{
  "num_hidden_layers": 14,
  "hidden_size": 512,
  "n_experts": 64,
  "experts_per_token": 4,
  "d_expert": 64,
  "d_shared_expert": 0,
  "hidden_act": "swiglu",
  "moe_layers": [1, 2, 3, 4, 5, 6, 7, 8, 9, 10, 11, 12, 13],
  "router_score": "softmax",
  "normalize_top_k": true,
  "routed_scale": 2.5,
  "balance_loss": 0.00012,
  "balance_bias": true,
  "init_std_router": 0.0315,
  "lr_router": 0.000873,
  "vocab_size": 32000,
  "norm": "rmsnorm",
  "norm_eps": 1e-05,
  "tie_word_embeddings": false,
  "optimizer": "muon_variant",
  "learning_rate": 0.0083,
  "beta1": 0.95,
  "max_grad_norm": 1.0,
  "batch_tokens": [65536, 131072, 262144],
  "max_seq_len": 512,
  "train_tokens": 651400000,
  "max_steps": 4643,
  "dataset": "wikipedia_en"
}
Below are experts of layer 4 (counted from 0) of a mixture-of-experts language model. Rows are named gate (a neuron's input weights, with its number), up (a neuron's input weights, with its number), down (a neuron's output weights, with its number) and show model dimensions 0-63. Each number is 500 + 25 x the weight over its row's rms, rounded and kept within 0 to 999. Numbers have three digits each.
Before each expert's rows: a language model's description of what the expert responds to; "comes before" lists some tokens at least twice as common just after its tokens as in all text. This comes from a sample of Wikipedia text that the model never trained on. Tokens count by the router's weight.

# expert 21
Abstract nouns after articles. Abstract or functional nouns and suffixes following the or a, often before of or to, such as response, order, service, due, approach.
comes before: " of", " to", "s", ".", "ing", " for"
gate0:511445490534479482549485509499502492498517561528507543453475516484501512480492464503462533513508433508435465439474499515471507449453519501466471487511535507498517537507513524476487501538503464
up0:507455512492483499501532485489516513499486463482502491510497509507505516504518455483548489521497502481453520461478498496467478508489489529502553507497477510483514481492483541505458484517481511
down0:520548497508522499471523463499486462524494480473474489483481501554473456494512491479491533499466508471476455513526470511500518460489510505494535495535491504524512543530529447461493500520511490
gate1:485499520520458488461466508498496473523513539522501481508482486512475515547464506469548500480483518519477515527545446510521458516482521499466552504496493505519502452457484529505496511476509498
up1:497538508491475470519509470490488512482532487476487533429495527557494522501489519532503509467534527534536495495459510500515473510506532503498502514502495546524499477544489472456492522543508539
down1:493511513507500507523507489501460512514460527485477509451480556514453489519462525496505542490493489485484487488449522454489471512449476484483506526447498475529501455549513532528468520504498494
gate2:507462480494510475493469508511502522512497508472536572508466473495511527500551485495508546514471508521481518484469495479477503526494509499517462515498485511503529482517550471480463476482516548
up2:495523512451474527494490545554488505503449529485526507526511477528513530480496513519448484501506491561504438521503516489465461543494494522475521488495529519501482497513457496492505504455475526
down2:504496480502510500457485473510475505475507504488501527480520471462477510433480457480512549466510480522509495539521521550488514510490548469493512477449484523494515476514498455523515493469499529

# expert 61
Places and team names. Second words of places, venues and sports teams in tables and careers, such as Orlando Magic, Detroit Tigers, Street, Arena, Massachusetts.
comes before: " |", ",", "\n", " (", ";", " /"
gate0:493520546498536519476506489507472514522493500456543504511513536446468485488517432556516497495480542525541510473497498520499478510500507494526516497447514475488515514505488496507485484511515541
up0:488490493540490540520528521469503467576517522506562534509509488474471479498498505471491502512512499475460521477538524488454475481479517466492484540491492498514495532531539492517519487501518492
down0:514489500518537499539461503531444469486465454551536507495520490451503503522538507470537476459492541540485479480452458530527511459475520545458469543457479527460554515493490500463515500469497468
gate1:466512497466521464524540499444455532504453522522499495511477515503515524444510564496520501503460491475482524492527484513498515507474491446481517492477484480441485516504532517497476474490502498
up1:468535492515540544493470528499476511533521496492432493521533525530463469504528510538495522519520477529474505491500526468493468476495540480534500510499512545517524493485492528489521509517505504
down1:539461518500547484525480512485480508490510512524500490482487482501477531533494509463477492522524500548516536496485505461533497472492448481494476484476455518495481481467511525423515465499498515
gate2:518501514504518524499514482486476556518536534508447530498512511492494519458516488506510500501511431528484472500482519512453531508532487457509495482525492535487500484508508510481515508517496514
up2:509497481430494511499477476477499503518481528526510519512569525508472465477483490476481486522443521492492520512532519511531503483499518506522490486492508503483493476518486475490493473487493504
down2:520470498546520547450543543470488479516485508466470515532482491487523474497523493478490496499507519466462500546526547474519514446524475499533515548494520492477493466469490539509456475497482501

# expert 27
Surname endings in tables. Final pieces of personal surnames and place names, mostly in sports and results tables, such as -ović, -berg, Johnson, Smith, Jr.
comes before: " |", ",", " (", " –", "\"", ";"
gate0:491552500503456489500489544520502517473448513494501505488541487509527518475510421489481488494500483521497470560474531407494475501502499505463513517496495503520524480497503510466469502531506418
up0:512484465546488550503496537507493512484494522449486519547537474531479513468515531479508505466472479476512494521480480497520511501483484500518498463492513523475506458500497530527548544489541512
down0:516482529497483515534523437512469497558526495463452515511483473470502470514486471472508488512484470472511470481520484527496456516499502489464511511518492504527476537530470497486483429466521450
gate1:458455501477467481465493482511495518481501477510534500445490458495472523471491483507494564498481480499481490489515478488506478483480477502496474498563514519473512504499548523474458504525532511
up1:516507478531481489468466512503505513487542504509494497490469488471479546507467501504472508547527535504531493556535499513521477494448518507482446476503486504506527509499500531509491535504499479
down1:492454504508461457503545533497526466529508495546530512508528502490525494516481509521486510525474521486524496477525516493492508494537526496502492522523531521521507499462454506516516510485464577
gate2:467503517509454498491501480500519489494504493499486511512500484530502483496515487505537462517522504517494499533461478480456453459507484481527497540496521506519544498489538485511494471485528450
up2:559513492517530449468524504469450498515480537523554550515541529478474500457495481522481505502477510505479512488545475501430511493497479493452493522500519538532467476507495474519526524448484506
down2:494506491513479521512488515477521496527508525497533474477484505562469483542445476517464501507495519467492522502533517525495448474511517548463534490509435464503513489478492501451508532462509471

# expert 54
Dashes and prepositions. Dashes linking musicians to instruments in personnel lists, table dashes, and prepositions like of, to, from, towards in prose.
comes before: " the", " 0", " a", " 1", " 3", " \""
gate0:505511489500507456505511496558505574481452484489504450525503510508467521497526483484495510492486508515482518505524493519497497511508453511456476526494516498478490519479515491496477471508473525
up0:490503500484482527505512466493502473504528460477535482481480492459518455455510482514493528498472523484503481528520485462493548492515526476517527486528483464545488506468564485507482554530535490
down0:512527504507505475466445509508445525518464557501510492501492457498514544517489497508527491518480484491460501480503487488505493508498505510516537518528499543512529463494511547544512536489492497
gate1:473520553471482498547529502489529514499461518508487520513447524479500509491515528522468461504504560524525496506533475535512520500535511493541516498564478471479493461473515488505503465455500483
up1:537525493500489493547499459477505448488525464508499499417485558474479511496512510458529508536493486517504471507489522445508540488522509517508520538513498492461548486485492536496511508509450480
down1:456459485537508533468533443560453478511528476551525478458481455516458497484502501503509503499503506483499497515541481478524493525507442497511543473519499522501495436511471480487517509537496523
gate2:495561456508483533521490488505508477489495463543479502527527532537484498485504462498526480478499487531533477475521526484476493518477512475492487495456502526470491490457455538512511496488502470
up2:511459537505476496471520495510487506535476494484456499522522504489495512474481540485486535520547503477549496494519532509528536549511471466462515475509495540548461509530529482527515501534551539
down2:501469514491555494521520483460486485504481453485486521482538508487513528485539454536545499538498551450495525434526488529497450515482489535499509510456498501531483468530459476522515498508523525

# expert 55
Surname and name endings. Final pieces of personal surnames and names, often before 's or a comma, such as Bizet, Hendricks, Reyes, Williams, Johnson, women.
comes before: "'", ",", " (", " was", " and", " is"
gate0:477476494530511474464513502540494518472459522535533532464495507499494479527447508517488510477490457501514523528453488489501502503511532513528497494521515483525540471485529490537487493457504528
up0:470480527471493559480462493488474463486498486517487495487466499498506498534500470502506510500472498498520514502532484572464484508496495494484493494509451497504436494518459471477487526480521475
down0:513484523497458502488501476510470508516485474491526551489503490519489515520550496475511465452493511525538506529470485497497488521506507533465516464484480488483519466528461498471512529489506526
gate1:540552543475458484492521516552461492495473479476474484447495468489496521485457487489507531470554509518511497503487505533479480472465498480506519513443485532530467501489453498472536478490496480
up1:514458468495509474484464531503517508492530490425529504499484502483494500525498538546554532515480472456550508474528484501482517488532491525493455499520466485472478507473501493457521497475515482
down1:478492521476460480517512493464483498473518481491484469492498497445504499518449506500508508487556528478505483516504500485466495509512496494469495514488516505536501514493479482528540502560550518
gate2:508481540510510500467474518505531496508454525499499500495516502534487517466516466492501478496472468533464504480478506463497542564505482501471531484513471493480548485495487495495474509538493499
up2:507493533508548510508502474506500496517500475482479496514473478515488467515452465483519455496468438522476490479529544501525510499517457489505492537490481476492468485565515479503526534503489511
down2:528530560517507497564475511511517456512529507557479485516510476495513467494493523465519441501494477482497484534512507527503472517499509449512478540464578424514449465497521471536521516541526535

# expert 10
Nouns and verbs after determiners. Content words after a determiner or subject in biographies, especially career verbs and plural nouns, such as began, moved, died, years, clashes.
comes before: " in", " of", " to", ".", ",", " with"
gate0:534513538507503535467520522544547497476508545523499501538473514520521535491488468492501469478502525504511520457486522482527495503488465506491474471471515477505473470531475485483522501477489527
up0:495479486478456516548552514489506472506499507489518505512522467511476462480517473526475483501508487525528515454481521505514490503486530498508471520485479469454472539455447515519497508524481466
down0:485493514457517451509460497496528484500493528501497494474484486502495475526505500515451530488521476453518481473496508473509499468447493492460518535516477528492474501508485522492514551539538503
gate1:545499517433512489533490492505549477478499491469547491523544455498491500500498533491513504527523518513535481451514522502510535491495471517535479503508472510516520454491483516478446528537489493
up1:521499498521517499474496487484542516484465542519486475541517470505483533500533479513497452508505492476473520527486544501510501472529478482491477474462541456515456502463499511497471537453468496
down1:505472512473536524484476488434523545476502482506475489554454515513449498492513491483507516461509520497518474496479480522517500491531520486535504478509515488475462530450506516509462547464532503
gate2:470479567515473471511513484483501525529533467490487527477475475502483493518500544490539497536498508522508559513502481504503506545505505465509450496490441498510526531493437506465522529546539511
up2:502499477485490475526463472513484487509447513514508532494467493507525511478481492509496495511529509528524518499500492514491525497484468546530500536514479500538494455484490474481456546504479485
down2:520480500528496429537508527537494483498491462514506479481534487512488504488452493491503497512497484509529455495524502452471492535482485496537529483512504453481518516479479499517497558500486507

# expert 62
Prepositions after nouns. Prepositions following a noun or verb in prose, usually before the or a date, such as in, of, during, from, by.
comes before: " the", " a", " his", " an", " her", " its"
gate0:469493450525495489532491510526518484504502530456517483447469541479496455468533489564488497515486527447483530483536497453541529484509534468544511543524507518477489528471507465532508539499490508
up0:513525501468497512476548479484470494469491462528487505505475470545480526545469479452542531478500486478556460463449522513523490522506509473474436500523466514509469494543481505477502509478501461
down0:497473477514488470515480508485499505517468493472544541486479527510500545498496482525478479504497480557492502524497514503504537513509529526470506487522527476494520538491514524479528482479505516
gate1:532458487502481520502515482444501535502523472492516516488457499514475492508513456513509455495539487468528506516467471509510486513504462440477560494506482536489508517504529461466510469492515499
up1:545549520504502494492515501515492477488502497501487507433509526504476479555452486494494510473522510523495509553531530481451511476474503553547493510500481484499542510508528460523518492491482519
down1:496500483482528516519558469546487461512490488469518548545529494477476493490504512450475496506520486510513468488505528497498520511499504514489518522513517516445474497506464508459484535495496513
gate2:529527501495500479482479487545503523517507471521494486521517494522518509509507516527494511546519510501477454547510496501484515498498498481471481509542519494519513479490525511481513515489533476
up2:472495461507494499487479519504480509474539464483529511524469462518460502499537486491492487514483531513512511502488477477451451495516479491520511434540468470501508474469518522508512510495495516
down2:496503507531519529519475520488465473469504514479475479492492521445500504503552539513483504480533482448494524543460546490507486450493552535492527490511462511498486541472510477496464508513487491

# expert 11
Institution name nouns. Head nouns of organization names and roles after proper adjectives, such as University, School, Association, Project, Minister, director.
comes before: " of", ",", ".", " and", " in", "s"
gate0:513507509473493553502469516495492461488510520445505504515519545489468512489496519468507516534484486440530502525517503498525517455502475537515447496544505481535521505519529512533545505487506499
up0:511505555500512474466533504502472539491507498512518528485460540467453501492528517515462473501502476503501461543530516495535519506504481547558494507510504462505468535512480434508504539486532507
down0:513512526502481511470508475465510484506462538505499472462497536498456525497529514489476510520467518502530531500459479488495529462522497446523494482530547515521513475518504523476491489504525487
gate1:487512498491500495516470512513504502502474497552475506472457508472504520456503491511461501509484511524511477530465519542487511528479490532480486546474463520491484496492490526515532511549488539
up1:543496509512550562511451547513481517499480485478522541508462494484528550543515453513499505533526520465480485466516471518557474475512512474537459501492523506521448551461532495508519469499516525
down1:485545530502541501504512487537482473484455493490503481502487460516514479521498471539478480443528470509477521520513494474504522502468460489514498497510511495517522509465534489537491513526513467
gate2:465511493473504470565517493502534493489481503517483515480501471505465517515509465478524505583470475500510503479512467465540483486506484432492484490471491479500482507522470481493475486527498502
up2:489502495461488465513472525461498494563510475511553496512504534506456501495470495460503508513467499486509487500503492517528477523517484492508538488520516503535464525510443515477445484542512474
down2:503468511509472515493472513522521448535525495465501445502538525485509473507514529479492465525522498526499516525474543479493526524520521488544550491458459510525467485482497533468500543496522501

# expert 36
Country codes in tables. Three-letter country codes before athlete or team names in sports tables, such as USA, FRA, ESP, AUS, plus other table cells.
comes before: " |", "N", " /", "W", "E", ")"
gate0:504507514468482491496513488501550483486520487484480525465517466482468477473475481500468499506552507516500493494496560503486532476489486553457517504458572497496522534492503527478508495467499500
up0:513487532509471438484466503473511479495514471539508464535506484491511517492512487480485533530528557457469508488505488470533473509528510491525528471473481461475481509518507473534503508485537503
down0:526555497545498518495527495521480560476508516493498508507538499542508496515517509503501519455519541490475538506499522500504528512468524544540476500514515473446521514480483560493497531485502527
gate1:511509494487536517481480492522545492487489464517512461512493530480510478523442477463477459519506503512506518542512554500475476500533530490508434488492522520437498504472521505516503520495471528
up1:451482525501496508477555538509492458504501489515533495506461511497468491516477525463481514475483505545565513480527517491512544567492516471514486522500524514474481486495477501502504512522498505
down1:550506531509525534508538560522493499487500492464501474461489512447499501512494472460488492511502523504490530512541561501474474518520566564530458506502520495461562500508491478539440504468455519
gate2:499458516527541473504485519473505521455528534479481505534490525487523529514515497498491497532524555500477501518517487504508467500494507518526525455500496484473539519470491517539526442516495491
up2:452501519507501515507496489535558528511512525489514516525545473523499522452503451530488495484455516516578511515492476503515478508574506478497495475549494462494512500538450523505489476499514531
down2:501484515537510515512534534499487500502493520483512552447508489493505460470510519524464514509527503502506475483537462478496493542491533472538538449521501539506531552551487488515515485489491497

# expert 1
Sports and media nouns. Possessive apostrophes and nouns about sport, film and careers, such as game, season, football, film, round, driver's standings.
comes before: "s", ":", " career", " for", " team", "=="
gate0:490498477548489488506480514476522558511439516529474482515479498462439466530499505525446499474486496484480499498499485486484532470500489432495557484524492482469540513447511466509473534492571510
up0:464482511506492503516508510479493487518535495535490465529564512502515474447545513517519483486497440476495477520505485518515538525484494448519514467513489494465498498512479451474482510502553481
down0:506560507498462496552462535494500486533498482492549468508503510473507460494477437493521499510472523504484482538514516516514504541498566530502488483477495475519516524517469510552523509497463453
gate1:501513525528496521504475460517494460484502507502470517529506488494449518509476495530488475482491541511435464484488469496481433495543499512517514508510509500511474509514496521493563467514536507
up1:465492512483500529477480494487464520492485507475484510499504519475478476476477500522491446490491508475506504491486455487475534493464524548492472503481515480466500526494503570493484510497522467
down1:536507534513458521526534522476467485476521471453468469476514510512497463514514530497495485528515511531528528512478508494495479527507478504483533474515534542510502460532489464549451493502523526
gate2:524499495531511534497508449524491550533514519483524471506491513493508464526520491525481498517505463479470552485479535498522503479518470502529501440559482464533460518529474478523503554451466490
up2:467501490526468540527440483470467486514527486515476486500514502546494469517501507509497521514513492515517516497487467507501495519491486469533504489511523515506508519482475501517463465491477530
down2:457469520445525530501475533535478490520512495452488502510490511477514513459456498520515516473507522500480512454533478487501519488500519505476510486488469488506473477484494474522494492514517499

# expert 34
Table cell separators. Pipe separators between table cells in sports and results tables, plus semicolons and colons in infobox-style lists.
comes before: " ", "\n", " 2", " 1", " 0", " 3"
gate0:447501482515464487504495484534512462449546473522479504547508515502493498493519472514529460534502437474482463552529477490470469523507525457494494502582485490478533506482492459518550476509465473
up0:511500512510500478506526456500496531502525534476512515475498504493508478533514518472456509496511480518529523471492499532474509491444464552510477469495505520464529526489542475526464517473504490
down0:494480503520459502470502507511491480536465493501478487532503505504503507512480482501493542533498466477469502478507470506468505440501474421527490495485516475519495497539468486524492520500524452
gate1:482533515527493509526568461504514497502475502457538475517536543526494536480497486542488482489460493529533520501496502492478517465513512474441497428506492528515490512524542498516523467486526499
up1:517529468454490486508478461512492497486505507517517478475509468521486534551515480505503434477529531500454517482524547473486455493493508485516540499495493514504447455479510478511532480497536505
down1:478494504442552513505525493472495447482505496439529522483464445486513462453466488498520503561471490500460510495505454521486495514486501515476519487491505523489491460519493525428470494503477507
gate2:531485492496541451510443472490503510482553476532480487472469506483487490513502528539515493469524554434485439507492519490516533493494501529525487544485510448519479488509519496534477498514449509
up2:508475476501470523480541508518463488501470551503498499513492502463496494491486536517499477500454467499508469531497526523506479493547486505542464492499502500539477500494455556515516491478494509
down2:491472454522501515522510499499476521504517483529509577505529504535494501514547537525477491492526514470499500513479497517516489521513516496537501478461445501503489508506444485496509512519476537

# expert 6
Verbs and prepositions. Reporting and action verbs and the prepositions after nouns in prose, such as of, to, found, stated, wrote, describe.
comes before: " the", " that", " a", " his", " it", " its"
gate0:461544513521489476447465494509497529505471499561500488537486495543507474508518508516498502452538538520482501497536559458482495463461499466476540496475527517500496507507555489542479491478538463
up0:512490502456474525493500525526483509474487492496513541492496509514534480507502490504528494463546485514502460505487494486510537481482477502473501491520544510475461504518481492501484510563467489
down0:442526516487510513520496551484529470490489495498503524508498542531491506491547522463506537529456474485509522525473521530523507548494476513539518482521492480472523477438512488526488497483459492
gate1:499493488517497526475505457501500468473494496523495529524460516537515521506501462458497501475486489562511498560517512487496557502463491524479492462485539509513534490531488506496489521516510505
up1:551539536430538472492521538483478460500488505501501506445459531465472509496490518503502536479519455544519536533527456491518460511456517461464547519481478545517484510509515488441497487470483420
down1:515504516465549530520451511484467498483529486505468511527502491472513527489480495506490481490531500518518494476502516487491495474491477503440483533510485489508498513506510482459547530462500465
gate2:496503494486561531510479501500481469457467483514522481427463470510491494482513517473469502496481497486487453488481522516503486493448477451525519476498503480488470480533480517489487514455512432
up2:506488498512488494482521537527467529451517551536481526501502473528528515538486477526498491473501502517503513499428481491497457488496511478509517459507504481513447515487458475515501468552533433
down2:495467477528452481493521497484485522495522477439527514463493471505497504473545487578512493464466494497519501477451511465502539493480533479477487470507448480459501543456547474548493529488478487

# expert 28
Digits in numbers. Digit and decimal pieces inside numbers in tables and statistics, such as 46.2, $69.6 million, coordinates, and units like mm.
comes before: " |", ")", " m", " km", "2", "3"
gate0:473480507532465513488462521505513462481546509535496511541494487510501504517490512552468458514486481458490480520440510502499471463512544499508494474487500515475516545507458494492503533444511490
up0:503517508505538533496499470495502470518482494483497484476496498467489543503512480509505515504504482503499521568462504483482505477477540455481464530505477468521456506496483492480505513534506543
down0:485516497524463515492496474477423512494530486493484517495521458514537498522536500494517484547471498507481495475474528530503522496493466529447477538489486482526483464484472473486524468493496495
gate1:477511528545510524499523542497443490508550532507482496496512500517479531465507489496476504523472490470513485504473503444524512531485492485538472539533467480450516505519494489545488507490509489
up1:506501487530507511503504537489507533464514472510472488473518537499502507481479535507440507523497518498517475504481507544479465482493483534445513502523495522451512539509502532527534530483483469
down1:503438506564520502453539514476447534454473490489436527528537494490513501542549520503458499517545485468500525507473519490485495543504482485491497472559534528473518522468520446472509525535490522
gate2:537517561461514511543495476510470520452506490509482486528501486500469474490501491442513481516500546515464516538467470566467571493514516500481515450500499522507528510478454462516501481481494563
up2:477513496462511495474513505548498499504495529502460455479478505527509544478488508485527536453538586501503528489500482524506499504500468478551529487496479467503501511497519485494475521514498549
down2:493505490499510510451458517493523529538497449524508540542493507507497502465512466477558483509492501442466454501499501468502487456471496478469489490510545536487463449502510535477480528490521463

# expert 50
Infobox and heading fields. Field labels, headings and years in biography headers, lists and infoboxes, such as politician (1886–1974), Born, votes, Early life.
comes before: ":", ")", " |", "==", " (", " =="
gate0:499542499503498536462504505543488516497478497460496451509513480505467498466458492505507494550510528528493500532499495494483500537478453504513494498452514494449534517481496480475497530485488486
up0:509512535458539477479476460488493518482484514521461509510483497505511509497485506496470527533524492499561531505529554498470478451493518493514552551464520497497462514492560453508527484508488495
down0:508488508463497520492489512454445458492491526527488499521513483507524503466482495500482495526517528473516512471500555496454503523495526529539497459500512549503532504525478511518506473485503519
gate1:530504486507502485524474506480488446492500542478495479500543472482518535494525533518496470497463465527533492561489513501489528509452540495509460530488547476510529460515537534502467471457502489
up1:499507548493535524526523449535500525494510554520465506515496523504471482475506531459507507517466511521442493516504484565497485520480493522513522524491470474481504497493455487494499497451485480
down1:494505524541499532510500493513506479509527456516517525506500501507497481497498495508495495491473461537490478501478513537481491527494521538490496514560472521484508535483481518486500485507480508
gate2:502507496530504473532488498497447523524445482511483488525473478437502490508482529535523483543461519463506496526529511500517483536514459506506483464480501483524507499500553476501485503506509540
up2:538492505500543517482472538512539504482527497527464508480521489504547507551486535478523500495507473489516512493456501508449467516469499516473578501518546526442523504519478503529451452521486470
down2:518500503494502510504527521505522510495526501501509529495519511477534496519491520536487489490509479512536485480451475521477490487537492478525469506507493508494532503504512473482490483524485516

# expert 26
Pronoun and noun subjects. Subject pronouns and subject nouns before a verb, such as he, it, they, and nouns like team, band, season.
comes before: " was", " is", "'", " were", " had", " has"
gate0:494485514495497477467443504522454530501496445495490481486506459526507518475506480546541495501484525464500532547501458469495505537488486483497472512478508529481503464504502500462453462488509474
up0:494502494477515491494510529504417490504523507464454518541477493479499443502531498539487509457487489467514498496494522468511514484502518455536557510527469449490481477481489535521511497474528498
down0:508517493495522514458436505481513530529530519494490443513478545506506512462505499491499520526498484537531517536467483487494516483524542445501471500529457467484513467529492524523503455477574534
gate1:469489511517516533499513513473516477449515466490496512526487505507483487498550537502450457472450492493476481476527504499565482496527454516479493509524480494481541460484498487516469465508566527
up1:515474512486474518494504478507526518495517499453535436492534494532518500544491517530475523501458489450477451518541538482484474456510522484488544450482500497505552528534521528525492497482530461
down1:435511440505448494482511498487479451499496504496497467489536496512478505469505541521498520516520503527516526479514520501485470487554540518490515574472463504532549505525555479509519511486531495
gate2:532548504511477491493483509470481467529475446523503495483517514551485548504503521472487505527495551503531495522502477541526518480487463498528482509520535519542538525471501491481475562493522488
up2:501510527474510526523510517502494515485507535523514505478485497451501568500480482507533495477480517471469494551522501454479458477490504489494494533534493482438485502560473514551538473486519526
down2:491478549483463480459467526495536480504496509455472556529520475505460494507484514458499535463538479486472461484502514480516520494521501505494547519491501475528473512469498505527518482518442481

# expert 35
Prepositions and verb links. Prepositions and -ing verb endings that take an object, such as of, with, from, without, after, causing.
comes before: " the", " a", " his", " her", " their", " an"
gate0:459524461532535542501526462464482494479515457452469478511507543508525475484504504487535496478486540506461495495531476474513528448526493531476480441526536461459520523513480514509486532504452481
up0:533503469471487494493505480525535491494534484479489490504490511514490489424486535494518458428508488530533523491450465482490503534514446520526452497530479509450511529477517479502443486525500539
down0:526492502479466517486505465501477477533522500519503461513532473498490503435483481477505521486507522542463514507506473511491502463484469507533512540496510476521476517472474541509502494466503485
gate1:528531487513457486488497511521495492503509536504569511565470498515494523508503470497538540479487486467466519482473455533487518458494528577531505459511547525525523480530543486464487529451539526
up1:484488505497505501502509520461506490537487501502514544515509500507472514488535480540474546522494500535496487514551508520576465527504494446539490494498472501491561490499497466479499477501503514
down1:458557508452500515482493524511528503418488508525527511488494499484520514487508435530488465511507470481471532498489530443519486497499486471473514560499476480504515535485529478521480533469495495
gate2:542501481522507487493513488520504498492481485458492485506471504540523509518503483533507529500503523528495499486502530535467538490510515514495463510537489511476525461521452485529441456491473464
up2:465485472493483464466528520541508469500484553496551498485491491461484484573473518474533522496494501524472509501505521479539485476458439491488487555528509504490478479487489481473543471523506534
down2:468508496488544495502525511525516477479456524489510491488479526494496472505519457519497540529492498529505494500523488473497515514477495499487480507477481504495525533527493487460517461511490485

# expert 30
Copulas and table headers. The verbs was, is, were, are in descriptive sentences, and column headers in tables such as Votes, Total, Year, Certification.
comes before: " |", " a", ":", ";", " an", " born"
gate0:492503511491470539509545513516491540470534473521496524537528469526500501458467506471550505480494485498490529504518493494501541529497477538462524508461488522446489515510541506559528520550494474
up0:515526512467492488503525518526462485466489485568480548467485524487558503446501502500487520500501517517515506504475512499465479454489479533534512535472504459500541509457500508513459484537437486
down0:507496509466523495471495466496512515501545484557534472484510494480529524520503496486467529458501463506533542532527533506505510511484521514489507494478514533486480491459512535425502504523520513
gate1:477506482485504480501483494530484454501476510509503482473462488481496503496512473478491495507479437466519488478480526489482461488486499522509488492455471533461500513551496475476510496469456494
up1:557538503495484478459469544497489525489468537470488485496486507465455498498456495489496502527510509496451512460492532481501527526461487461545513458432483457490477496491481471482462515537457444
down1:503446565528469544519502483497504507521511522476480465505536503466509461523447514542483492489488540499520478490475493536532481513519507468492493493470520483513522504519520515497478481514516536
gate2:527511499449497506493475507493501539494477506459535490549524508483494496486514534485545480474486489526526473502492489508490523507471547546509487521544459459445515496503525474505530485527511512
up2:520488486493473498510456520502541477461518512512471517529524504498517500486510504433547531483473506518470538477469519510567549480486497502474522512492498488444457475494478529511496474495509460
down2:548480499450495514478416510527521509505520517513492486480497488562520504543489486504501483500516513519475497542499466534522499518483503499521515461523542510544464488542515478486465505505552498